Weights of a small mixture-of-experts language model, trained from scratch on English Wikipedia.
Size: 8 layers, width 128, vocabulary 2048, 18M parameters.
Experts: 192 experts in each of 7 layers, 32 ReGLU neurons an expert.
Training: a variant of SOAP for the experts, 710M tokens, 5417 steps.
Below are experts of layer 4 (counted from 0) of a mixture-of-experts language model. Rows are named router (the router's row for the expert), gate (a neuron's input weights, with its number), up (a neuron's input weights, with its number) and show model dimensions 64-127. Each number is 200 + 30 x the weight over its row's rms, rounded and kept within 0 to 999.
After each expert's rows: a language model's description of what the expert responds to; "comes after" lists some tokens at least twice as common just before its tokens as in all text. This comes from a sample of Wikipedia text that the model never trained on. Tokens count by the router's weight.

# expert 37
router,253,193,186,187,191,159,191,219,174,154,191,140,217,188,194,180,201,172,220,218,198,219,174,250,192,187,170,210,240,181,172,220,159,171,135,183,217,233,188,174,214,197,210,173,216,225,231,226,195,201,236,230,184,242,255,253,194,145,240,215,208,178,203,207
gate0,212,158,157,140,252,222,258,187,226,155,222,183,236,156,184,171,208,186,205,177,162,223,175,219,189,221,177,235,213,216,231,248,216,195,186,168,192,237,195,145,166,237,176,204,149,201,176,248,204,181,225,223,231,212,199,197,207,182,213,212,217,215,212,172
up0,169,194,239,209,161,196,165,193,185,228,154,170,216,209,217,202,181,211,237,153,241,210,203,182,226,189,226,192,173,184,194,223,174,196,193,175,211,166,171,188,208,134,195,206,163,134,214,206,166,223,135,231,288,182,203,227,173,160,203,186,232,209,226,177
gate1,219,181,183,165,197,196,217,183,179,134,235,190,235,236,196,175,207,188,256,159,210,187,248,175,216,182,213,224,196,224,185,164,222,146,141,209,207,212,184,216,223,229,197,170,186,215,171,222,165,170,187,252,225,244,256,222,238,215,238,225,291,168,173,197
up1,191,193,230,165,215,235,190,190,200,180,215,153,198,198,186,168,185,149,192,192,236,166,240,237,272,224,176,215,165,221,214,217,186,141,181,203,210,203,212,145,196,200,232,246,202,205,152,201,213,219,229,213,212,211,221,165,113,214,230,222,199,226,237,200
gate2,235,196,178,185,183,228,196,212,167,180,164,205,231,188,198,166,214,164,176,221,182,238,215,237,195,215,259,182,191,241,198,255,157,172,144,186,184,218,193,223,237,199,203,204,182,189,238,194,247,193,162,170,229,212,172,144,264,166,204,206,230,248,232,137
up2,174,219,227,230,248,201,182,232,201,266,208,188,160,232,208,210,218,224,220,126,219,227,142,211,191,175,127,209,201,175,218,219,223,255,216,221,192,190,239,228,176,220,180,163,215,165,210,210,144,215,238,239,205,154,202,216,162,143,167,202,240,145,224,191
gate3,235,191,198,148,174,195,198,183,184,149,192,193,190,187,217,187,180,170,201,225,200,219,197,172,211,229,146,191,240,221,214,203,172,204,193,196,265,210,154,227,243,236,193,184,169,203,241,212,221,206,246,238,211,199,285,221,139,206,197,171,178,188,154,209
up3,241,184,215,140,196,220,166,189,257,175,178,241,231,201,126,150,238,159,170,178,211,156,195,195,183,194,171,160,236,230,205,238,190,188,174,185,130,189,205,219,127,223,199,160,181,238,237,239,217,207,234,152,193,188,219,250,166,164,192,225,241,207,213,202
gate4,184,177,263,198,196,154,204,187,135,182,164,204,175,191,198,235,170,158,193,239,172,181,187,191,239,169,174,231,223,190,243,191,145,179,185,142,238,254,159,166,196,234,195,173,152,199,216,185,194,218,212,242,215,218,233,219,203,215,265,222,247,217,223,201
up4,153,158,195,178,172,213,193,193,246,210,215,192,189,179,185,215,188,213,244,218,163,213,258,177,187,256,154,186,128,222,183,213,221,196,245,233,233,185,202,199,166,224,181,182,209,168,191,243,243,219,182,189,195,177,170,201,181,216,183,223,214,195,199,192
gate5,209,197,191,156,240,208,193,207,246,166,216,194,197,174,213,131,175,175,218,183,180,183,178,232,161,239,192,262,206,239,229,232,198,198,182,129,217,226,172,163,217,189,255,178,171,202,185,215,191,180,215,209,180,201,232,190,234,163,225,158,194,166,179,201
up5,231,228,187,217,227,178,261,207,194,197,235,195,231,203,177,222,177,191,210,242,220,175,191,200,168,207,216,182,207,214,145,190,244,241,298,225,223,172,211,234,194,197,175,284,191,217,158,205,219,170,210,229,258,188,156,237,182,222,198,237,208,274,154,201
What it handles: Opening parentheses, table pipes and letters inside parenthesised codes, e.g. country codes like (ITA), dates (1941–2019), DNF.
comes after: "(", "| ", "A", " ", "; ", "I"

# expert 48
router,268,185,170,196,249,183,184,185,236,166,198,160,212,192,177,193,227,190,238,179,240,221,215,220,210,245,246,173,279,171,179,172,219,159,228,189,190,225,179,202,195,181,164,202,206,229,200,191,199,203,226,189,161,234,214,218,196,170,172,266,254,198,178,181
gate0,249,168,198,188,235,221,169,192,210,135,216,217,179,197,172,226,229,209,185,169,243,251,182,222,208,221,208,172,252,219,196,192,275,152,232,199,206,211,228,211,176,231,156,197,187,197,191,255,185,200,229,229,191,154,218,178,160,156,187,238,220,126,188,207
up0,119,142,183,192,182,176,185,191,217,229,185,202,242,189,220,164,221,205,184,190,173,180,200,180,249,161,206,215,155,192,204,220,238,220,158,141,218,218,168,226,205,217,244,202,185,172,191,219,140,168,135,204,219,192,246,210,161,196,275,162,248,246,182,220
gate1,200,183,220,219,256,169,221,246,187,196,216,196,198,223,201,208,253,203,189,157,220,240,173,201,194,220,208,175,213,255,181,208,178,184,186,174,245,217,217,242,208,229,185,183,216,210,191,290,198,167,228,222,174,206,239,159,237,214,245,184,224,265,181,199
up1,164,226,202,201,176,211,163,185,198,203,158,186,155,191,209,181,241,181,183,149,154,129,209,191,254,193,169,193,137,221,240,236,201,211,143,236,224,213,183,196,203,179,185,169,208,154,216,189,186,259,201,229,233,199,223,151,185,241,155,242,242,164,193,183
gate2,197,187,183,207,232,216,166,178,203,177,189,221,183,217,196,269,248,200,217,198,251,170,248,246,167,174,280,191,157,217,190,165,224,150,225,182,214,256,186,284,231,225,186,225,193,210,196,200,200,182,209,143,174,166,209,196,241,163,199,246,234,220,204,208
up2,177,209,264,192,253,182,138,230,262,250,205,193,206,192,219,223,192,159,166,223,180,177,165,230,226,193,150,172,178,186,247,233,213,259,201,209,230,214,212,232,160,255,191,160,199,190,197,178,134,182,217,167,214,179,155,230,183,175,160,209,199,209,166,207
gate3,222,191,126,183,174,167,202,187,215,130,230,231,262,224,189,207,185,185,169,190,175,142,243,201,212,239,240,162,223,213,169,196,223,254,192,253,194,246,188,204,261,159,176,204,225,210,228,213,242,201,170,214,185,190,247,135,191,217,201,216,209,205,193,196
up3,179,191,242,214,148,216,237,226,246,227,223,161,180,141,146,166,146,185,168,219,189,216,180,197,176,212,162,212,172,221,193,218,200,205,163,183,182,206,236,165,192,241,180,175,178,216,222,151,204,213,163,192,223,167,176,236,200,155,140,244,167,181,216,227
gate4,210,235,229,205,235,208,198,195,158,127,180,159,180,166,221,245,202,205,207,162,181,185,194,188,206,215,211,155,246,207,213,158,137,145,225,170,172,166,196,184,216,183,227,212,236,204,160,212,211,184,208,208,222,223,224,220,187,200,181,241,223,250,202,176
up4,171,206,170,233,150,173,224,201,224,236,204,265,243,240,199,162,181,171,202,209,192,190,208,192,206,212,176,290,154,247,201,201,241,238,209,190,227,220,176,220,181,208,161,206,212,194,222,224,211,224,147,231,144,190,173,206,181,196,231,189,200,196,214,206
gate5,190,219,199,212,265,232,187,188,224,162,237,194,184,212,210,175,212,227,215,196,205,195,210,243,182,227,225,216,236,206,194,210,241,186,273,186,242,260,189,195,200,215,189,229,219,208,224,201,161,178,235,193,204,197,234,216,257,163,156,180,227,230,194,156
up5,165,236,231,160,239,187,217,227,140,228,201,183,246,202,130,180,172,146,167,250,196,194,165,188,194,158,158,163,153,204,145,216,153,276,242,195,194,168,230,173,193,225,217,222,182,205,154,204,244,170,206,188,183,184,155,194,144,196,195,224,199,231,177,198
What it handles: Capitalized first pieces of place and people names after the, of, in, such as Asia, Aryan, Ontario, Columbia, Lond.
comes after: "the ", ", ", "of ", "in ", ": ", "and "

# expert 54
router,256,201,156,228,205,173,199,186,215,154,160,137,184,142,187,237,140,176,249,184,224,167,190,231,162,230,216,163,249,170,243,162,217,173,235,209,209,233,195,196,172,163,210,178,198,222,206,237,183,138,207,253,110,221,212,239,222,187,215,254,224,167,162,223
gate0,203,163,199,155,205,181,215,166,178,184,146,215,141,153,221,205,182,153,237,237,185,238,177,193,190,218,198,175,214,224,212,196,252,192,194,189,177,248,212,166,149,216,175,227,161,189,202,247,152,205,201,195,199,159,266,201,206,200,161,209,240,189,204,243
up0,209,211,208,237,187,167,244,228,160,158,175,184,247,231,207,177,179,235,201,237,232,209,220,180,224,220,241,161,180,268,210,223,247,250,182,153,210,219,182,156,241,200,199,167,232,212,222,196,109,158,213,189,272,198,203,229,230,218,243,201,200,212,219,167
gate1,224,241,214,224,211,190,239,210,152,166,173,160,217,186,216,224,225,216,222,199,204,148,196,193,182,215,155,235,246,266,176,157,194,169,206,170,189,182,205,236,166,157,186,191,161,216,242,220,163,166,233,276,183,270,213,239,207,194,256,185,183,170,216,216
up1,178,190,201,220,178,248,200,201,210,209,156,186,212,243,221,161,154,191,194,181,242,128,207,199,196,196,183,168,171,224,221,188,190,183,188,235,252,191,232,199,213,240,196,201,225,229,148,206,230,210,213,227,186,214,242,142,128,235,226,200,268,180,228,179
gate2,223,142,154,222,190,223,234,245,193,161,156,205,181,186,219,242,245,199,236,166,200,240,231,194,172,190,268,183,188,178,217,202,201,150,161,231,224,239,191,203,230,281,199,205,210,185,174,174,188,175,229,183,168,191,209,204,215,206,195,247,220,199,174,188
up2,196,118,173,203,218,221,176,220,206,264,162,164,173,235,204,226,177,250,177,236,164,237,200,239,201,149,177,142,243,182,232,249,208,212,227,212,231,204,189,224,187,218,229,170,262,176,210,207,154,166,197,193,238,196,199,222,163,184,235,237,213,187,173,170
gate3,239,167,156,188,147,172,166,153,144,155,142,208,172,170,186,211,217,152,227,241,205,166,229,207,173,224,197,205,190,187,198,182,190,206,235,279,190,198,138,171,263,179,189,229,228,195,220,191,142,226,215,240,199,233,171,174,210,226,191,216,240,213,204,193
up3,206,219,225,166,150,224,220,227,284,200,240,198,238,165,178,179,181,228,132,166,201,251,205,183,194,206,182,189,216,232,153,174,227,234,171,193,197,228,193,184,193,219,222,196,178,218,242,189,197,191,215,173,190,263,182,203,229,196,191,202,200,217,201,236
gate4,236,174,244,179,197,186,210,144,189,167,188,148,239,195,163,194,213,199,239,201,185,183,183,153,175,134,218,217,250,174,231,206,155,191,242,195,191,207,200,209,173,196,204,234,194,178,262,256,199,137,204,210,182,214,211,230,172,208,201,247,153,217,253,174
up4,196,204,173,220,225,176,183,252,222,220,230,181,194,162,186,139,199,189,201,200,157,158,143,185,168,219,201,191,225,215,195,196,208,203,257,188,202,248,183,261,207,265,193,178,172,213,191,266,213,184,160,232,202,154,182,134,225,217,248,199,247,180,212,219
gate5,221,248,179,164,214,288,211,208,212,196,203,202,227,164,216,192,181,162,208,209,185,185,158,233,187,164,229,259,259,241,184,204,272,207,198,170,214,209,191,160,154,213,245,190,194,134,141,130,149,171,238,208,173,223,217,225,207,166,196,118,157,203,189,175
up5,198,178,237,225,163,170,198,220,147,179,187,234,244,225,180,187,190,190,224,229,178,207,213,181,187,217,189,147,126,197,183,171,167,245,231,171,195,208,222,146,270,184,168,206,191,231,193,213,199,188,216,196,208,230,147,176,203,156,210,224,225,207,170,165
What it handles: Table pipes, blank cells, and fixed words in infobox or table entries such as age in birth lines, album, No.
comes after: "the ", "| ", "(", "0 ", "===", "1 "

# expert 46
router,211,180,174,211,238,231,161,145,253,190,109,150,232,169,193,178,193,131,218,197,189,223,160,191,221,161,224,195,189,154,239,196,162,163,213,190,233,255,169,238,189,155,184,198,215,201,220,223,208,181,202,242,186,172,194,163,179,159,220,239,208,191,214,181
gate0,199,170,171,217,219,257,183,189,234,146,154,209,215,139,256,184,194,201,186,154,211,224,216,238,196,249,243,194,171,187,220,276,180,177,203,186,201,212,202,206,161,161,183,157,208,156,197,170,198,180,235,218,244,156,214,167,165,160,228,239,247,175,230,169
up0,214,181,194,257,213,197,195,196,184,211,174,173,153,209,275,131,176,191,219,159,204,197,223,178,243,195,245,193,240,219,219,200,179,222,209,191,216,214,176,209,251,185,176,205,209,182,209,218,147,156,162,162,209,221,219,187,188,178,196,205,235,205,213,159
gate1,184,153,195,249,262,197,201,188,184,165,164,169,222,206,170,214,221,189,144,209,168,178,215,215,173,169,219,230,212,257,187,192,172,195,161,177,243,251,207,238,247,148,190,169,167,155,219,186,230,164,181,226,140,188,215,237,247,175,246,209,189,161,211,199
up1,210,181,256,208,216,240,176,222,271,187,173,209,212,219,199,197,177,205,157,167,171,190,240,207,176,202,188,214,167,191,177,229,176,199,121,236,197,221,155,207,200,211,215,220,171,203,180,187,192,269,229,190,222,213,229,241,213,186,198,234,213,269,274,134
gate2,176,171,186,189,195,216,184,232,195,156,169,195,211,188,196,217,229,156,153,187,219,220,220,221,180,178,237,207,149,231,207,172,163,143,206,158,211,175,151,207,177,227,209,195,219,180,237,181,243,130,248,196,256,151,233,168,162,148,211,175,210,201,219,198
up2,155,175,255,176,209,220,239,203,184,213,186,182,191,155,204,227,179,194,179,156,205,173,164,226,230,105,157,199,152,180,246,169,213,224,189,215,240,218,215,153,219,226,161,170,243,174,242,185,209,157,243,187,278,183,186,221,146,201,258,237,211,181,220,185
gate3,189,187,222,201,160,163,246,182,180,173,205,191,168,151,182,201,226,161,194,232,174,175,226,208,177,227,137,191,185,199,200,231,119,249,208,213,196,248,162,185,238,209,150,221,202,148,241,216,248,197,182,228,180,186,232,129,160,168,185,220,178,198,232,237
up3,255,212,191,194,166,199,221,232,235,227,228,210,194,246,146,241,175,211,200,173,166,222,172,239,234,207,170,195,201,243,177,183,244,194,189,236,213,172,197,173,156,165,256,205,180,179,192,216,227,268,234,195,207,227,247,165,206,183,143,182,210,234,229,200
gate4,215,193,208,205,230,210,167,185,168,177,163,175,238,191,185,218,234,147,270,213,153,214,196,200,236,137,202,200,196,231,210,193,187,172,195,172,275,197,199,198,228,159,215,230,210,220,191,197,178,182,178,182,188,206,223,193,165,153,258,238,175,212,234,181
up4,191,208,217,206,168,209,240,228,207,181,217,188,219,247,196,185,170,246,158,169,173,185,218,201,239,224,207,182,203,228,244,158,176,219,224,210,181,204,176,176,185,238,178,195,177,197,143,221,256,205,170,262,184,154,212,230,192,190,230,200,216,218,182,223
gate5,266,206,189,212,217,286,162,231,215,223,178,206,271,238,209,181,212,174,224,157,224,148,197,207,158,196,210,238,239,219,232,235,200,242,188,202,206,262,159,217,183,171,186,207,180,144,206,203,166,167,181,178,183,141,163,171,216,155,206,148,203,221,177,158
up5,200,190,231,186,215,193,268,227,177,167,285,173,233,187,188,239,240,235,209,231,214,203,181,207,200,220,220,195,190,183,149,203,176,182,293,236,207,181,199,202,210,158,205,199,223,192,228,219,261,183,199,176,186,213,187,231,210,252,153,208,230,286,179,212
What it handles: Middle syllable fragments after an initial consonant inside words, like ast in waste, ip in municipality, w in www, Pal.
comes after: "H", "G", "R", "Ch", "h", "M"

# expert 29
router,198,171,187,231,179,132,190,216,149,171,171,206,162,229,169,168,203,170,190,162,214,207,203,219,219,188,210,176,258,211,204,199,169,174,162,207,262,234,173,211,212,172,116,191,210,191,181,210,221,183,179,235,146,207,231,225,162,171,185,239,203,214,201,207
gate0,184,191,136,156,214,215,210,243,194,197,186,226,156,231,215,175,220,180,194,184,197,180,168,181,152,246,201,127,210,206,204,288,245,148,190,187,263,219,193,203,168,180,183,189,224,201,187,237,135,196,256,227,202,168,259,220,184,199,178,260,215,218,221,212
up0,187,170,207,209,226,195,199,190,183,224,186,134,209,225,227,179,220,191,214,151,159,210,234,249,147,205,215,218,182,263,190,214,234,192,168,169,240,208,157,175,266,176,189,203,176,214,231,235,148,212,200,179,257,194,233,194,197,191,257,209,195,178,260,208
gate1,186,202,186,218,203,144,234,222,199,157,154,228,200,194,177,201,274,248,189,221,224,178,259,257,256,177,181,168,190,240,190,190,146,210,246,181,195,205,144,226,216,208,152,171,174,198,194,221,209,131,217,230,182,213,189,197,231,227,218,229,220,174,219,229
up1,158,195,203,146,219,198,209,206,232,195,199,213,176,234,225,218,231,165,170,167,203,140,177,187,212,175,140,159,247,171,172,202,178,199,164,223,207,200,206,155,197,154,149,171,197,218,169,233,186,199,169,209,177,218,172,194,189,170,185,199,247,193,223,207
gate2,144,179,219,186,202,198,226,219,174,169,222,205,217,181,204,183,216,210,208,199,215,221,173,222,187,213,223,281,160,175,198,200,162,209,204,143,234,262,222,218,263,229,242,209,221,155,206,196,215,175,237,202,217,187,200,161,225,196,167,195,211,238,181,267
up2,156,183,240,180,247,189,228,224,184,214,189,175,197,203,181,207,153,197,192,220,192,210,184,173,210,157,141,188,235,228,216,171,212,224,241,161,185,240,204,212,236,224,132,191,150,174,228,224,207,213,170,221,224,185,212,218,187,146,208,234,231,161,188,187
gate3,165,195,177,201,171,153,226,247,147,207,222,210,183,201,194,181,184,127,239,217,188,173,258,175,161,222,127,207,231,231,226,222,143,177,190,244,199,212,176,265,232,198,210,190,216,127,162,186,219,232,163,249,189,221,298,171,206,213,260,246,240,209,248,180
up3,241,189,200,174,202,187,230,241,166,192,188,200,265,220,164,163,211,200,196,135,183,225,170,187,229,173,171,193,238,253,217,179,165,219,167,208,153,211,189,204,206,253,202,202,154,202,214,180,203,235,230,168,164,214,224,271,234,166,183,243,263,176,276,209
gate4,189,195,190,198,268,156,150,185,220,199,157,222,174,183,205,214,173,202,244,217,198,210,198,155,236,177,218,192,211,217,181,208,178,210,231,183,219,253,194,166,203,201,163,183,214,194,187,244,207,226,132,196,212,214,222,244,187,198,183,251,232,229,180,187
up4,179,200,192,171,156,202,213,183,197,259,215,207,219,176,182,204,150,178,169,188,175,191,202,207,136,264,198,213,183,188,222,150,219,199,199,220,238,171,213,196,169,215,239,186,168,175,249,195,248,198,253,185,152,161,185,152,198,175,210,214,179,222,215,160
gate5,192,232,179,173,226,260,219,189,198,214,208,175,171,195,209,180,210,202,210,172,204,209,158,206,183,174,162,230,234,259,181,194,187,225,246,231,210,252,191,185,198,195,236,184,200,187,171,225,182,201,215,194,212,137,210,205,163,151,138,220,153,179,181,126
up5,222,170,230,191,229,219,223,191,144,183,221,219,295,191,164,215,157,178,240,220,193,239,244,173,200,162,218,169,223,256,192,236,190,216,207,206,185,173,186,183,220,189,192,208,199,206,202,218,197,211,200,242,186,214,136,207,254,254,224,196,222,239,177,221
What it handles: Subject pronouns and relatives before was, is or had, such as He, It, they, who, plus and; also l in warlord.
comes after: ", ", ". ", "that ", "where ", "O", "s "

# expert 53
router,244,202,181,209,226,199,167,118,212,152,169,222,161,206,197,200,162,165,202,203,205,227,187,231,188,223,187,242,235,176,154,218,172,193,180,240,212,244,154,161,215,160,215,221,164,263,220,227,204,208,193,236,203,202,237,204,176,166,194,236,205,221,222,161
gate0,192,179,233,208,220,205,174,179,217,155,165,255,182,173,176,195,178,197,147,184,187,227,150,239,232,232,196,202,184,227,182,197,264,206,204,182,225,250,240,157,177,251,218,190,231,189,173,173,190,196,178,253,216,197,221,168,166,205,198,279,245,191,224,236
up0,181,206,228,231,214,164,198,210,180,183,145,214,204,240,187,115,254,189,199,129,201,203,202,182,228,217,229,267,200,240,184,155,214,216,174,175,212,227,234,180,221,195,196,186,235,204,207,186,196,227,198,195,262,208,167,183,163,204,230,243,257,261,200,188
gate1,159,198,224,229,235,200,180,204,191,146,221,196,174,180,171,213,192,230,161,218,167,227,188,195,225,189,168,185,218,243,176,222,201,177,233,168,213,215,164,237,225,153,220,181,153,225,144,195,174,177,176,251,206,243,212,223,231,188,257,232,244,160,236,191
up1,202,218,235,205,193,223,215,220,161,119,183,232,192,187,242,210,219,178,186,216,227,189,214,184,276,240,152,135,180,215,143,175,170,186,198,202,205,199,228,156,239,176,235,185,178,185,181,156,146,217,185,208,242,215,236,217,200,178,217,186,260,214,197,169
gate2,142,166,181,190,180,281,201,213,209,124,191,239,217,204,200,211,234,144,189,205,185,264,224,209,221,176,230,265,193,192,197,176,175,139,184,190,205,254,191,221,209,184,237,192,178,192,248,186,230,221,182,179,206,192,230,160,197,198,166,201,195,209,210,196
up2,205,183,201,223,203,182,193,272,210,250,213,176,179,212,223,244,211,244,149,165,225,142,159,191,218,139,206,153,201,240,209,212,171,207,223,163,207,243,201,200,211,252,173,153,162,225,182,244,188,215,191,177,241,230,184,237,164,234,237,244,239,146,204,180
gate3,233,170,243,200,178,173,176,162,154,147,168,193,176,200,202,193,214,149,219,175,152,210,216,225,203,287,208,215,168,179,152,199,156,168,174,249,176,218,173,197,238,198,199,190,192,187,190,175,175,214,217,230,188,251,240,186,176,173,240,205,248,210,192,180
up3,206,192,246,179,192,197,165,197,204,199,190,206,236,151,214,165,181,170,124,175,180,274,154,216,199,223,200,231,182,236,144,148,198,236,185,190,159,184,154,174,172,220,181,187,163,237,230,202,162,233,251,237,226,211,219,206,152,176,164,199,224,226,220,260
gate4,220,180,251,210,224,182,218,155,184,161,140,165,211,189,214,216,161,177,187,233,230,225,203,245,207,203,231,210,259,209,177,217,196,184,175,225,154,218,191,179,188,183,234,200,177,232,211,247,203,189,193,214,236,245,255,197,175,194,169,252,194,243,191,170
up4,173,209,191,187,219,166,193,195,250,182,202,242,191,172,192,219,223,218,223,175,144,169,199,131,206,222,181,213,182,194,254,163,199,188,216,158,243,198,207,210,226,205,224,159,143,172,203,258,254,230,191,237,149,146,184,177,184,216,218,215,224,186,166,224
gate5,228,229,179,151,203,201,181,185,194,175,208,228,196,187,239,193,225,208,221,224,243,210,185,223,213,201,275,246,237,215,166,222,208,234,183,204,250,238,187,179,174,176,202,238,187,188,212,230,182,181,210,203,209,210,218,179,207,148,202,231,165,265,219,150
up5,206,166,226,220,248,169,205,198,162,158,220,169,270,152,174,208,135,177,238,201,225,197,218,262,184,174,196,240,181,217,139,220,194,196,206,225,219,165,181,170,219,198,215,259,174,213,210,175,168,205,205,213,202,205,186,161,136,197,188,209,202,226,126,139
What it handles: Table pipes, blank cells and final digits in numeric tables, plus r and ri pieces inside names, such as Ørsted, Carries.
comes after: "| ", ".", "–", "3", "″", " "

# expert 14
router,198,178,148,209,198,196,156,217,177,169,242,182,230,166,198,226,146,214,228,201,199,188,141,180,257,204,185,170,201,143,185,165,181,175,182,187,182,246,155,211,174,192,169,139,186,170,197,231,189,193,237,246,148,186,248,164,216,201,200,215,222,214,196,183
gate0,148,202,145,144,204,234,201,185,216,187,225,190,176,175,228,203,152,213,182,187,205,214,149,194,200,207,190,139,163,228,222,257,263,200,151,162,182,241,252,176,125,193,200,164,171,179,186,220,169,182,204,277,177,130,224,209,210,184,210,244,202,192,188,173
up0,221,191,203,154,196,185,202,200,123,168,150,158,160,248,212,186,223,213,199,148,196,239,170,182,183,233,213,165,189,244,186,167,203,244,195,138,200,208,150,178,204,228,225,227,195,219,202,202,168,241,230,181,309,187,208,217,222,186,236,228,224,234,190,178
gate1,215,183,158,205,223,145,237,200,228,160,234,203,242,161,187,238,184,227,147,222,213,163,179,254,191,203,141,217,239,213,188,232,204,163,166,182,200,157,157,216,193,209,166,206,183,165,204,211,253,220,208,223,200,216,235,188,254,247,183,226,203,187,198,148
up1,228,185,199,190,196,199,233,231,169,182,187,181,236,167,195,252,210,240,204,194,210,193,203,196,267,233,158,193,165,191,168,250,213,204,195,263,211,197,181,173,174,222,174,163,151,192,239,187,197,177,247,221,233,205,198,173,218,208,150,220,214,210,251,161
gate2,166,163,162,221,229,259,124,239,216,143,232,200,267,200,197,208,229,142,216,180,196,211,211,194,176,224,180,194,210,177,185,188,231,184,183,174,204,197,159,234,206,202,260,200,197,211,201,169,180,190,209,123,139,162,187,154,215,160,192,180,211,212,197,169
up2,183,160,177,169,228,259,210,204,180,223,177,195,227,230,200,182,202,243,240,177,178,204,214,228,237,188,144,216,175,203,218,226,191,174,258,217,211,248,200,251,210,253,184,165,202,200,218,184,192,245,247,229,239,208,172,204,222,203,185,245,229,187,195,204
gate3,195,194,183,216,137,149,144,178,150,145,199,240,211,167,250,178,205,165,178,219,216,150,208,196,218,259,223,150,218,184,177,192,230,165,207,241,225,201,154,214,187,158,224,224,208,182,165,216,162,223,141,217,191,181,253,156,204,233,230,205,248,222,200,196
up3,258,179,165,181,165,231,167,200,240,220,226,158,255,208,210,202,217,172,127,189,209,243,216,191,195,141,206,193,219,212,163,176,248,226,195,191,186,185,164,222,128,238,201,214,166,208,230,195,222,239,251,183,255,188,193,253,172,172,179,224,191,224,175,183
gate4,151,231,231,201,211,185,153,142,163,141,203,132,183,208,227,173,171,207,227,193,178,224,237,181,202,197,185,163,175,212,220,189,191,215,280,241,194,265,184,140,216,207,176,205,193,180,166,272,197,206,186,241,182,216,230,211,196,207,220,226,180,253,170,162
up4,198,200,234,178,223,151,165,193,215,222,164,161,229,201,217,225,228,201,189,197,226,156,222,157,131,244,200,166,172,239,207,144,187,176,165,150,187,165,162,184,159,218,228,156,202,240,208,233,230,234,161,194,182,195,185,166,183,219,198,253,197,157,195,168
gate5,199,225,189,196,239,261,186,271,213,235,190,149,257,149,228,187,210,190,212,180,216,142,191,238,198,184,203,209,239,214,196,204,224,226,213,153,220,230,180,224,182,202,234,189,145,211,196,226,131,202,199,201,209,167,195,151,212,175,226,256,189,202,217,208
up5,220,173,129,217,212,224,206,194,135,214,169,240,255,215,167,204,200,163,229,197,243,183,215,199,169,144,181,183,170,199,215,208,200,238,205,200,194,162,190,200,252,180,219,233,198,175,218,172,208,211,173,222,265,226,149,219,222,194,208,204,221,221,199,192
What it handles: Verb and noun stems before a suffix, such as produc, govern, build, pres, continu, plus final digits of years like 2022, 1878.
comes after: "201", "200", "202", "199", "re", "198"